Below are experts of layer 6 (counted from 0) of a mixture-of-experts language model. Rows are named router (the router's row for the expert), down (a neuron's output weights, with its number) and show model dimensions 96-191. Each number is 128 + 24 x the weight over its row's rms, rounded and kept within 0 to 255. Numbers have three digits each.
After each expert's rows: "comes before" lists some tokens at least twice as common just after its tokens as in all text. This comes from a sample of Wikipedia text that the model never trained on. Tokens count by the router's weight.

# expert 26
router:164115124133081115103167116126120129204108143167090092145160156128147120119128126109092103113127110149135148109120093147158147114119107123146144097100110147134104078139116171103153117134118145088137135123107150140120144137151112101144098147144113152111140128143116118128113169117135094113
down0:116117155132074159079135170128098106128122125136127115126084109107098128171073137145129110086143117115155123118092106092126155117141123147110070165121140110092128172116136120130146135145127119128162118140129100120124129101139148125146087131160143101173128098147140145151111142133091126109
down1:125102162163185142139101117137162117114155067106121092099148131070101154072146127054115134145124138112122131127133137105113116135173112099157127141109104125108124143115104126161132166124144135120114141129104141117148174130133120119124123125137116145147111127130119085117146115143164106107
down2:107170099114132123131130127155125126098112165123158122154151095093077110169108138157164175129081124114111126145110137142141167111126104133141119120143130087093141134129169138171115090108149115138118121126090120096162094099136155116092117095118098086109133108080151137148137131138090107116
down3:128123126098146130138103130142108134127099123113108128130150144098156123084139107082117124147123172174135129116110163142129143096147143103171130103132128155088111154099090126109098135142128160111148132153107120099139152128131145114121102133144161145146092109124058173136103089120143099129
down4:079123102131137097121136158104108123100109133107124162136113090110080153089131118148146132102148149133119131147113174144104170128119136145084094171101165097143146114108103129132133119119126173144105145118140129095131120132033100113141138127126104116157156133094151162142125127139176145169
down5:121130141130130151108105131084148132125157123093103138056097124095135094121117115085072128131100118125154174137085164130150125128130108100139144138108101135086132103076149111101172134143100115105080122131145094107113123150126112103132129081152140171187113086163145113165164142098115088151
down6:125143085150155142156089138129120095123119127134118158132154133137168108135148147168156085163107169139127119132111098080098156142135153113148155142086131136102169103167102145137135105140117154124149144154114126107119146167104167099126074156144118117122092104075116167115139148117154142144
down7:102153131111142130123081126126097104124138141121142112100103137131158113082128129114145102075120135094157148134110091164171098151113138128139121145156135081102137141128142095107121139151150103143140091121176135157129116071143104111096128137134134113117168127100123167158105105090139111118
comes before: "\n", " ", " The", " In", " He", " 0"

# expert 12
router:122090139116129124126140138136140131161138166132112117138137169162095127143145102148108105112115146123156065098118134103131078112095097111132165116120115116100116133119108166121149119124142155101115126121142124077129126124132155168134137132121164126129165150126109123127123143133127123132
down0:128123138129107091137119118160122130150143132157158133116110152176085115138125152124108122153117125163107097091132185142131115103135154123090102169111146097137080130139155119137145184138105151144139106157075132137117103143149119134129143086099119163118136136096134141089152123126104134098
down1:161103100132122151115099152109119085144120106174114123121138106066082136113104157126156105108138121118112145131146134106128132110129129164129110085094134094140083105112077106135108131136149130155125138134130141129160137140135107156155140142085166124150147119056111125120166119114121107106
down2:147121151187072140114077139124140141149148129115105085120166149107124125123102108103118157158087178093139138083121119127126133155129113168181097098107155147133147124135097130124149129104133146109173136134127134111141154139131143125098115117142122146160167140131152134117137117129158169114
down3:122135125128077114153108107135166177084093122147092142075135137158164110136124110150153149151140100112134163112090150095102118164155134101131150124121127095127128124137124114108146152119158107085129127099123096130128133110152098100130145087104128084084150120148116118121102132132131147119
down4:145115133064158097078150154108175134130110145125136149123132099157135130154092102128149121103144096105118140131147113098117108126096083128128119147093116107148146098115118121098156132129145095109148159130125123124100134094131103082161133152154080131133098169129141113102110120128097149134
down5:132149112112105127132120115120128112163125131139149120190091097158120111149163103138141119106135130143148140135176120093113125127151093110109120111114105100125130115132129165092131145138140154111138088131117097086086161127117127121169134147125140171122138133128141194128137112104167088081
down6:090091154089144165138097084137117151146116111152187153113139054110128153107104096064145153110108132114158141127141136112133110117139128106111108164132129075151099141141170149109127147154082150138125146120118151090146148149132096176139101134158114118113136147092093125169132169133133148123
down7:057145131089131093124141156130117118153106164039134065094142167172102124137122148153130139116153097113092121164173157077142140137138105116122137155138140096099137105145141147150137148133143182138160129156112138090159118114143112150102136111114112114155155129131111114102149119128114123115
comes before: " a", " the", " to", " in", " by", " as"

# expert 19
router:095127144193074123151109143102104131168143129137120127132153138099114074099137133125145136076124140129114108133126139134121053102133129110150106117131130118104148134134117117114138114131113082129103131136136112161124137131121116146165112170137151154094088135121149075127071117146128137120
down0:122161164142142114146171183120118198079125136139174141126167131134091144084114127133114132122121168110121148128133107096129114130101147117163130125146134156082106129134170142105145096099086115138114099158157117132125129117115116155138138100146127147157107096117137145147161120120178125148
down1:136102132111112100099119121137117161074112137035112101102104118070142135108124143117099145129177119161112109145157144182132128139137127122126119148145162134118141144096165139110159152128131134125079120107165109124162104176125123149087123131144128100129155128146158119154112072100109100097
down2:121154121093183118091085130132145109136141168098142144163106123123119079176119101127178135128144126125107122142173135133116124111137129132098088146165126109125133118150142123139164143124114167144132095103103151113085175148123157138152129136131118144110158131100098078135122148147154108109
down3:123125121093111141138107154154157159154103157109115119112131166118130146119128131146115171111112147123098109109119134097143140160148130086129134151151185126105095148104126095171116107121130143125138087138083084126090122141155139157072116120153124121133130106156137133145151132138165160114
down4:140124121124162125126089129137139120131115130151137076144125172131146121144152153120136081130106151161141119114135121159150136098138087111143131140111151095129142136132110152129110098118137174147201108155139101118095147142140121086141096125163149177135155123119138124182090089111095161148
down5:087116101153124110136130122090142092110106103130129161150137128130112108128131106127161124120088103144082124168153127150134107121136091115121139104115134099118124122139131152137106136098101143096156142128141158073110136109143141109108109130139089139101117124139120137132109178146136098152
down6:124161116152149184118074065133128118126135144115145154087126143115100154142148110135128116120095087097101129128117163150127112109141132159109155118153119132129153103133086122141134143137131098094105140123186121141109191127112160150125149128115157145162100109115099107088161147190078136170
down7:101137125193172159114088147182116154139061106137119113120162142145147126151120180107133120142088106136130088140128116106112103124105101123125115127107162144130136161087157065100112092187092135147125116134119117139110142112150120133106139118146104135159126101136143181147086114129162124139
comes before: " |", "|", "-", "The", "ing", "ed"

# expert 27
router:108122119132113142103132127136110177090081130093132142169175111154080136155143141137129106115139164159141130157090129166150156135120138122116110106155132151066109111131135132088126106156121117107155153147101160142102150106103117099141125108146133129095104142113123121110168178106151137147
down0:130149094109135145117122094119121118146109101139119073148131161145163164127125124146112114106137154130138064156126181112146125121108105102160135156147140067147162081120123112141155127115140133163105124142162127106149141128166160119162115115132116124093130085145126151137115090164138129187
down1:154147101097137065107096141135167115097113160117124123189139146166164138121118162153155142191085142084172079126134137128144170114128117113118142118123125073106180106176111123125132116096123098130079145107155148107167123148149140095123122108141130132131109135145099093133121160142096110115
down2:152144117130123131137097143108120125084153070113133129088107116171133144153087136107094125129112116106147114139136121135079083111116130109106053113145100099132169157109085155130138110117110163107095121128108112155101084133079121118109168169108143096122197105115112108078136107105118125124
down3:145103165106125155095146115145165067125117108105188124126140111091113174136085103114146078147117108119121150164110119121097093109145113139129134133116122102129129132130165111119106144136172134135172139142141110135101124103125151082115150099179113104115136182146126131119109121113138095138
down4:143129114103154127116139127134107103090141121112108087132116107115117139132085135141071107126143130137178173133117125165111136147130159124129193124090082126097164128149157123151138158130126130130142109158153149122138144124109162093139106151120127159124145139136100110102133119155126160160
down5:103095093151121115133081147107128145168145116117117127099140128116122152129113090094127121124154075138158095117109103115134100153103115114159084142107187149153131122134112158192144161119138161117116111120140103197158110109102137102127118146171131115126093124139147147138141158134122139121
down6:134179118079119181127124131126145149164086151115087140110136122101111165107115167118117125137105115114176115129140146119139093120100187146145080117073121134157133137131110127177122148126136145139086107182119141121143133136159177127114122083108132146117132061118165114116104105143126106133
down7:140131140080153136165100110124104130181164144094134108070145147098163142115129119158065158154144121111124124120119120104095127143139157135135128120145100102156148135087137126131117188133117110134118109121146151124133142168195130107084125090132107141139145145151163111187134106136131116110
comes before: " the", " a", " his", " their", " its", " an"

# expert 18
router:143118150139098152097138166122093110179099125105123107143116164128094103154138168126133140111131159129098142115088118152109105165149090128141178141125091151128157125113118160141172114123103136108127141153117169086085174138105141123117124124122159165126122118129164112160124091118104127148
down0:169113117169112156136163138127129147138069174095140074148087135171098129124144142117121129122115130127088110109092084146094126126161117133099137129138102093134147146091127134139164141132162139096150147145081161122109132094104145097152121150126117135149111185137170113096151108141162107193
down1:154116144140117123119131144164157158099096159127106113098134153126123168117119130123119117116180139108139157128147175126156120144135138129147100141105117097136132134112121118130125142120107146146092123115108144124129153105144140110134142113133101123166125094079100096170176138148174161136
down2:102171108119120128079152091140131109159099121109157137101106142104156118114109126102132142102102173193116137124148130091173135171163148108129166159181182112146127128128130143114105107141140126141131129113121075150149136129131083157165115134119124105150122080157131084114119126147134114078
down3:109110095132111103157117160113143130173085147092119135155156118109115169127163132150099098074081119127123132118129130176116120157143123126139121119144085132126133130127144155150143143156148140165102103129116139108108111144118118157092134133120139137127128097146116161172147107093103124135
down4:156143110181176165097136133114164130162134112106171165125150112134163122159107098111121170133117116086130111123144140124145188142163124126097131129139122153180146114142111118114140153155098198089144121140160132106154154111086127113121181107132116150152126096141115092132104121122096084127
down5:176138109094101146098093110096108146122108143078151160149125135128121146120128164127119107081119097109109138134105146112101160104120168139119106150120123128134110139157174130109137155115116138144135104120114125132128102108144120118133091172098106131138111113126123104132119113132169148125
down6:109151110162150131116150114145145162124143065180085109110050086108151157110093115140097149112120124109079119139110124177142187095124122164106121128133141132148114116177133117141104083143103132138146158056136154140117127149167081103103099171132148152113133113117134108122118156134120082128
down7:115096072128129125143142150113124161152132118170142157174144152129121113085126132153191131133166162127114129097131149177148169073143139149126085123112153114126079127145108147120115134125141151149152148148135108123097101115147143101111182089119163153123169133117138123145142138102170174133
comes before: " |", "2", "9", "1", "4", "6"

# expert 4
router:118125168146140117106152110128132099150126177182126139160143167124101131148119115141161133098164114131126079124080120148131117140118124138114124081143111114129140115128155151108154116135116123086124147109125173091148151125113159176118110125158131112132159137125162146132118136123124140143
down0:135169122124127140140119134133133120148146162146126114170097143125120128101117119141099128105174126120136143136135146084092140117118115085129137174083126141123175088095149108145112092108134123149143152095144110133093113133127140090134140095141130113134124134180134110104144099115212138183
down1:147104138167143148170144130129131126127096095168110152105097106117138164101123142105145099123141162157134108121129165100120147063177131099110111152109125134154138106161100090155136141116144078140111124124110112092159121137098149143133153117067162137151136106102112121159112119151138158081
down2:135154136140111121143147125145142134131116152130178181129119133129133147104116085114085124134087147150157139132126123124145128130105074128164129132107121155141131126123148163148090141067168197142131123122131106122146061111120131114108148149079131127121161120128119130127141109194151104090
down3:147076092110101133112126124098123156177087141095178098095131132130121168180173133109153146123109110119120130136136108137166130130134176140109109141143144113139074084112132119143104144131126161120163139166109087118167126087105084145162092140139140108132154134082150104138076104172126143120
down4:104176128136143129143103149130192163136128117121121150139109094135102141095149121118143168124102140161132105159137127129152148144124181109143148150103195116107083120143166120138120118135111157142136144076128085126111153151143132130145132124123126099084139140131130157088148123139142166134
down5:124168098120133122151114118144103126133089109146142132188105124097131092073114141099142129087111147156184106071124136133139139105113107128125162174086117093094153134132149098115095120128164172126148107140134134103126142142115147086107168142105117114116158096103130110124164097096132166123
down6:137154162099136168094108106177114144141081094144103107109154129133077133137149176149136127110107154122155178139155117106099131100138140137106095128155147115162125141111098134123128152138144140144129157151148112088132142103133136147119098101152107115122099143084115102070115136101122109067
down7:140118109120193146103115175122079159142110159123138108117149151167137126120133101097097134097118108120146149107134150097107113150092122121097142125121124118130140135147119122128130154166135139094114174140138119138122128126145122131126105155126083129115120093108126121139123175100125121119
comes before: " the", " to", " in", " a", " as", " by"

# expert 7
router:149146098142124129123115122111122144134138123148122124176151115124072141141164127133152137079133113158100119121089106155078177135126080101128171103131126121121143134118120125114105136152135137142056114106140119117091123085115138093132118126137115122096155112066142137146102101141172129143
down0:142144109131080146074124112167154131117128128071160139116159121094116137106113146078167114105169144123131157135159123142152151131108103143125120150098108131137137118136136094129165088161130116097142133157080136129178136149113118099128088163135108145148117095127122144146103115106156150154
down1:140116087114152100121159120103115119101106080106101176135080151121157122171143141119117116094095109139157113135139105143126141113094133090099194095160079141154114134127165107086134107150120114119151118168111090134169116107125123146124149121103133091157119157113118096119166176112108123110
down2:137115149153117100102144116089140148195127086131115129139126122069107111135066089166130106116145139129134096122130153117140091132139105148113118125129146130152135120145123066145135142113135152118130143133114137141172155134131148181171114111072155092143135143125159098127156150121120138143
down3:146121105130164143135125179092086142156156161109136123106153111171087126129145129091130120133147107097108140140064166142134113123120174139096114103138139095112125115148150150114167112135119180081102104145160109153135131133094118142150094132152128126088114113107136150112172146139101118122
down4:143157110119134103143120153069088113103139119115153089093118096128126131100160162158119101084123118146184132077143101098104154129123073155140115134125080132105145128129122087145084135103142145079133153131135140100126127137131141140103101100187111116120125149127146078129171092108115116130
down5:131106138104113136181139159128164090156094110095174151125099087137131151110116124098111175146166082144116134141140134115084150101138137113131136123083164114095129131162090107134153118124137111094080152126119113124108170133142116141129147107146082116133112154148115106143121100116144131178
down6:127163127108125125169167109152149104125089127115114119122147095084111110140152097084103102114147074125093099143136146144120144167160109133122107107079156187150140113141164171165099163123159137108125168107126133118150143117123116095128158126155136105150140125146094112127111128143149124096
down7:129153120140109166146080124167125124155119119149107115125117109134153091097073087164094117118177121088106144143123127118110125149113140144093139147119151118167127149104120115128109115091116101168136112121132129169106156139133147070138135166139137108143114129128100117147160088142104132107
comes before: " the", " a", " which", " he", " The", " but"

# expert 22
router:158157119114103125134130124114115132130088161103122090095131125130137126174147133146148139113155192119077145182117102122121061135126105130164129061166101172136157137108142161136104108129086133126119128156132139105114122084174154153109084117142131092099124156117130166139134126137129107133
down0:112142094153122105096137132195117098133111099146162175143138131102120120113082124122173145099095143118134155152159127121109133166104128113153144088138149118141141141108114171179161120101114078147091146124169169099126130068136161149145185140168145126139121140118158135137093129137152134127
down1:104131139101104120108083127132113128131114164121082090122122128139134108106131106119155077169141150136164129111136168129155145166152113182116178149142173172105127113138100119108162119100136124116123146167146106128098116174084108113121088144092101161138160147131109141142141127137151147122
down2:129118127164117095099133125109122106156122092148156152137134091149137159134142106115148119088118141092100147124121127178175145090164146159138102133121127125107146102112101113136086147095128116124089107134099147116131168135134105118102191127102117109129155129130125153135095141115153163177
down3:152161092161123132114120120152132140109131158082113140121146158145106124157118093098113120116194090131147095103124149081119186099100158117153139124139102119101101131119111132156066116082154119152153164136120157134137132141137099136112077131134132068131145139129121122180142142160144154140
down4:137173130147071142111125145123150174165081086138166135153132124113147159148134081105183127168088152143086141168076164128111124112128087155097099107096140153145161141140133109139080146099135140155126111110128109111148108153133128110095111122185096089126146157104088102121131123151120126126
down5:116155152102095117108129166115131135117131118114110089146147147132105154147169150127131097172111173109111097120157112139148123136134111143124141143153135122133122134154135158109123106126144187122117125161163115069130129104130112131141130143164115156137175171142128109124125138161140155113
down6:094132155120100151130127137143105123158110103107131105105097128114096138132154134116161111135096126146115186136094109108148098149169133135145097111124115135110173138154136127149090114103143158137135174123122132120130125132084142147128103136092125094121145119061131105128209104154143113131
down7:141099083128127150144097123151171117167114137138093108136141124136129097156127113125088138086123126143145085134131110111128140103110149108166110120134129117156106126114087149155107125142141139126143126147161162105137086120151133164170104166123164117109165090110152141146140117131123109151
comes before: "\n", "-", "|", "The", "==", "In"

# expert 16
router:128091168112124150076163145132123141126132172138103136142132131158119085158133185100169154150123145138100108128132089078136125201135094143164123160160076144127156126122110138133153114130121111114130122138111125134120161121127117180108135131125149161138116140110187106174117102087088102126
down0:177111151123105116162119144102146157154092153108156103095168155114110131138141151139113131154118129116123116105156156143127131112137146124129087109138156138123088128085135107112127134110117098134146157165103128130160151132153152103122112156158169113138115093141080113135143117148109124098
down1:125134118165106093143113108109115106136097120143137109156133105140130125161116121158162159112120171107131118161134121197135132180151107102102100177104125155104135161159111158125131108097135130091109113104169120113147148128092138166140169152153146139125092154108120084159145133135093119146
down2:152136105118094083131120090137169110109167057120104107151135119131138116159101102099175128110145132103090124109139160146109093132133143106107090115123117133131154112167166114151111116106159122092134139116129117131082162090111114092121077172097119141126137116139088146137101143120117143120
down3:153126110090154122133115124124137107156128142079166146143142059142113138088149152134113121116121165091125109112098176118111141134112137139130112116138125115131151175112131146129117116149132136200143121124150083124103110141080133128136110130131127155131152140116130112129128094102137173061
down4:136121123102141108110133099097125094156146102134129154108151128096116085123147095125148126124133126097140137113147108162160141114126107110144125109219163141166161096137136155124139116169118130147125128159106090120079107122136101141101151134155102135132103154147122160118104137128149087121
down5:104162118096112088094128092117151142153160119100151149153123123125168103137104102107125112134187131154134122139122105108126145092163162123089101147133132105136089138130135142145124102107139141142144146156113156127182111158107112140113128100138116121153092081119103101104173089142176155140
down6:142136131126171140144089095152121161158109125127142144114105177126137128102137105142126081085133130177151087151132102099163105133131099124157161152167123099151140142120126123138158168164124128195100162156108121102098122166136133129103108132090137131118130147111116138129137145134135173106
down7:150138069081101134110134140181121153163112091126127109111086105112095146113159132111115142155096129109161125094149163123117177165139116111143131166111138105134104148146100114135102151108129079120105138124108150166130112150081116121152127141144102116124145109104142090125125121132127116133
comes before: " |", ";", "2", "1", "4", "7"

# expert 17
router:136085131163111111136200150149127163096124109199095125153148157128108108164132126127136119129149137122109094088127083085123162104145164117125128113155141108126135109139138108071144123171134160131152159169115162110131125108093067134112106121155143134088140147140146149160095129144138106161
down0:110104140143116113155134111128139136143138131139113138109160166112124079097157120137099136157093146130089154110146113133126097119138119077141149159164113166110121053110133125143143161146147142116128123128148147121152135145134168154116117165130170146145137121132138119151118114113114073137
down1:144144116119138165151139126137109130142120130110108147122151105105115124132158130143160153112075147124125153172109112150118082114144155115109150110151112106117105155105114136138087141088154096145137136131142095088130113094130122097089125099152084124146140128106129142142165117151140146100
down2:129124126125125117110168100089099104148105170132099135133131165142159176127088107132158123138153134108150132169135126123154115100132069153112130122124160073124125112140092120124139118105116183136123094156137166134132142135120135103095140146102120073087168130099100118124115130074109099161
down3:101156092102119124153135148140109127085105138112129129097162126106177091137139179084112126134153123143112110128080115140120170121111131170145102137115149132090118107136168118139117146146173094100186120088132132163150135133141100189123143118155145148117137114144152129098108133132131121062
down4:128147101142128133086129177184107141131134121123150125132166149097123116146129071162121141123147112169080092165112153094119124124166114095143154103110113165129144175135143111160116108112121093176139101182190085098119108128068136143152099117146096151135129133059136114093113096136116108096
down5:133121115095126118097140116123117125119131104156145136109117127092089147126111118094095145113133132106138146132109144107116113138127084141113111131151117167139091144142145155121104153106125174170080136095106127108123156115147146104071150138132115151092165153097161139131145069129088128180
down6:105119181119148146147148090123107097121160094158138149141149105094104143122131129145189156115084131141092174119162102132097105127203130144105132126127125079104115107123161157141086109095106148120114105138127115100123106177163064132135141132119104132145141167147166145130174171126111129156
down7:131102137142102112133119075113088119148173128114148144146110165081121129115081140197128123117098133137118125132150122152056106139089133138079134101095118135075137178138114148143150124117159155137189120130166113152101110126122145133087102120148081133149119150137132114101109139130150120062
comes before: " of", " and", " in", " to", " by", " for"

# expert 30
router:115088107154119095132180114123118148135130150133091143159157144129109149119128124093162112094125101154091138105133122156137150138106185102166127112132121135140154104116093143106151115144161168164120114166155128111119149108150110146101089189216135131126153127109174114201126116124136130141
down0:116147109092115112188146127118142125115125097110162160118137124118112128076121094138118147092122106131160107123139119145132171131121148133143142072137084132089113150107135165099143132125139154102134103114132118118092106127118134137147131134094112158177121117127186116148109104124128153137
down1:152140089118133126112119105149155122135131118136138138130124095115098098150152149154132104177161103097123096112096128120132124127104095110141145117108111097114145155128138088113115107100122126068152162111113171123155171137141106122129122144131118103134117094113108130088105143119151122140
down2:102160123130072129134085123120119114119145123138120111084112134130118130113097069113086088133116129153105203161122113116122116163136113089153158130133146157087092075119164085119180128104164092168125125132142102151166087118149129142119097121144141167157126160135148128190150126098127123112
down3:136158169120159143076108134110166103111121082120134119143099143085090129150084130145076105126139125071142159103165134155109103121108149131087114132119136162160117097146128184124125149093131164101104112120137152155129112125116153133152150139127116151142119109128078118158134148110139132123
down4:138185146162115123114110101086139105130121116118100079148174167130128144153101130164155103091111137120077094133105118073163124161129144154125123083174150107133110124112132145158141145076127144093152155119139139118159161095103127196112098137152097094127067159123137149099104107117132125121
down5:143143113140134131183154143113144120146147158130114137123168136097138136143142114177112098098122121138090119160155147124122095159162145134118138083131117150124105100157119142105155146108103144128117069082153153128120078114126146141134050156117107133144162154112151143146136150102097113145
down6:152153174123079154099130144142131115116144114156141109126110123114164099121207149129126092116097115090146092110140150119099119108127126087119099130134110090127126146135105127104143094164093125161130165143118141147139143100149125139108141128133131134147098098087105120077111104142164156101
down7:085160096102158161109096102137130145153103148119122099074127137145157172165104108135121133115109131119134130128133100126142123151144126149138115122131123100149119130084162128117098089120134132149154102146128104073139109113091127152137172121080094135114147177128110133148135063109143111116
comes before: " of", " in", " and", ".", " was", " for"

# expert 11
router:146083125134118123138191168120123141144117128131116108148152112179132121132136126120143101135131094160140143118135098136176168097116122127141134119152113152133131110134100151145148122098116154065148148093104178077053164111204103138153102153129120120103086135118141149124151150124086138115
down0:110147100086125103142211108134212115096103140128132122138092146093107118109175122112141111110134106128150126090137125127123137124098149141148133107121140142111177130102102137146131160124187130089136133128118134117088093123142143107116151118129148136190087132108143161106173146137116143131
down1:134103148122110171104134153138154132139122124126121142102192115123126107100142128107123110138121110129118124135146153086111127113156121146114141124121149117195137164104100128122153134142152087138166165130122106183124120143152102155162095138095077125154150122155139093194099157117123111110
down2:155128141113130098104133100102140093139121126114142147155122143093120116109151139141093154170083139143056117100173092095113077140174138136071115166101117124157124099172124127106138155073114150140120141127125164130083102171128117139101087093125151137155122131147169165117118119137112150124
down3:145173116140136062097208140138133105133101098156127132145128132149147113095093171110157143142103142125159119092158125131161099145112108125150102141104113114117121084148129140115130146122144099118143081096155109116131101113097152127150090125088124126106118109135111153169110152106106131117
down4:123146161154112157053168124116117122096068118134138156098130141127130113093124113125106139104117119110115126064134160098130117099074139145142175130153128150143095085128132172113120103113112103109148139074140130110117093153106124151130117151112128151144102126100096131118156134131156131100
down5:132097117141112129124108128071128128160142151127122154134137097106103123135133099122127079153106131158103167126131110121117131121173126132145105139119136112113113137103139124145122120137192104117109126167122142151154128124162138112144107094165115158105122146139136082126170127103148150104
down6:123148148130105126118127189131161093107152142116087135115127136134139101102138128141124108100125146134136102138113111100148144113133166120127116149103144099124128143098120124159143134091095157139111128138124074150113071180136146083115118096137113111121101125139174112079108109187144138130
down7:088168117117145134083156125145124163090116154161137138140161126107125146111126131163173128125116137111108144105156136149130179114151160149100128162118101147122148107129137123135140122138143146097119111117139181090138167118075132142131093113151129138114142125160106148167142086134093121121
comes before: "\n", " ", "-", "|", " 0", " The"

# expert 25
router:143137168101106172090145128143114156157110146112109125131147176151138102173123218108134115114116180144093141133104116106142149178163071124142152106147077129129152161114109136113157110139152152116124141150144112101100148125129095165135160146165164119120150108108178113167130112085129109166
down0:120119097101126123129131104098126118158121109119086121154129116131140122182168151137131142102102176126172125155128150137137127128180119080109120109149139160103132107074130119117130158125102157148133111143104130107128134164110111122171148147136141155126141169144177104086115139104152118106
down1:113133133095127156143162121130145133132128129152157142140104173107099128122116147136129127134136152144120128138106126112167097127166132118099148121116104126158096089117187105098161112173122121162185148127123138069125114114114196106098163122144098131182080141137131124147146131102125127158
down2:135100130079175079081119131099146120120124130131150122134100122092158134108178129100123141203165134131158123115134107120108100128100100113114126138118128096142146094118125149133152117111145127121121133130138142141130174138133137123107119144115100122103150120097132143150115111138126118140
down3:128089104112123134100133090104197103135139146162128138124124104126126127131077084126137131134121151133099152145130126157125117123116127096100155110136128148107147108202127160120153130141141105166142168113117165200141122109136125124157136128077135158133116138121134118115108137140194176147
down4:126172183154132139126161107115112135113138142118106138183139114103135145114106135141109123109152107122120113105138171110131131100125175112149089161125097109103087137110134132120163110110179123124153132136158141110129142143069095173075130130123121134136150097148103128151121062151146121100
down5:125160123116103135115106121161119189140117132127131148104089172117147152134092135094134107114125113155129123084103148098130133136116078093169101184154096125158143148174143134144123109114106158149152121119134123121146130125144130153139104096099136093147109123122146142140126110138125162147
down6:184137135130196115115154092084105145132119099146114086127095119142101111128159145126132114142065212094126095163149110115155115109155158140136091117141162128119098114102137108126099138148112143172103139114110133130154154116128121125120142128113160150128088172094157115081111182108147090128
down7:121101099115160160146115128156148136080143141102097167135158173109119159160149149123124124082119160097135137146123135118106178139170113133129110102118146100130150139052177125120123096116131173122125148182149128172148118120139124114115097178162139116121135125146121139130145129108110062169
comes before: " |", "7", "6", "9", "4", "2"

# expert 13
router:139148139116126147161125160097109153149145106125122075125145130140134125135138115100142123118142118140126124086102115131160099110129135123134145082146088138060147152107130135141101110172161092117124138159110118140090119100140151152136107134143125133114141167165145112168126111163129102113
down0:118119103126137136173116142096115178073138135157106137114115140154145115158129132095106185125114121093118102144132147134124175085133132147144151160125137099137108153130107140159124111121121138151127148122136070109156118116134137103148110166145102105127116145143156138154119125119149102139
down1:160126175114111146141143116138114175127116179093126147077099140144143113114150099108069148163126125125134123111132090119172147147119131142151134138169111145124160080089107169132101117137099165130149145155100129086127141065135090138150126149134143116152114173146131137164111133109125150062
down2:116160121129071093142126147161118121166141087150106138122163136111102139194129162123102130144136132143173139119206145158113114147107188182087092108173141110158139123181156117106128146128122121164147150103129133159102158137151133142101100119108182159172111134113135079136145139136126138130
down3:130095121122121126128121116138108143137139085157139118125059153114106124155174145194165119121138157132150166103113163143154104112157129128152155168128130139130126180114111100138095118128160119145110126135144108111070167114116172110172145151132157148152123099150113110094126136126122109126
down4:084111116110162091084114131122098162138136148111161116145101088104138139136147144105095136135131115102144136146099170129118127136092116146104106140131110131124147131108154107140141170162175152098148143130067092182141141115136122125139174142122121142146128135108136092119105145104138121072
down5:139140121119095133123154134090148125134094169133103111128144108113093064158102150125106123106132113108114107114109111127150099114085091146156121135177130131142101152082108122085130106145143110121126095143151165092135144134134087135124114124144152117132105163098161108110136119099152108131
down6:122124129117141119090144108132126066179141116185117095123141132126098173127108110103106118090124165157160123138107168161160107091153137121130131122142135124140125098166083156104114125144161121161134108123122100095088100127120131075085112176101137145091135113131110144119130153141112120126
down7:125133140119135170146163119152174147121129093100141113100175144092089091102162129123157156152108140141122128116131161126134136139127146115100174146103107134141121147157103119108127118130119120144144133116130144134119111171148141154132145120139142138144167110143144137096115091094122158139
comes before: "\n", "-", "|", "The", "In", "=="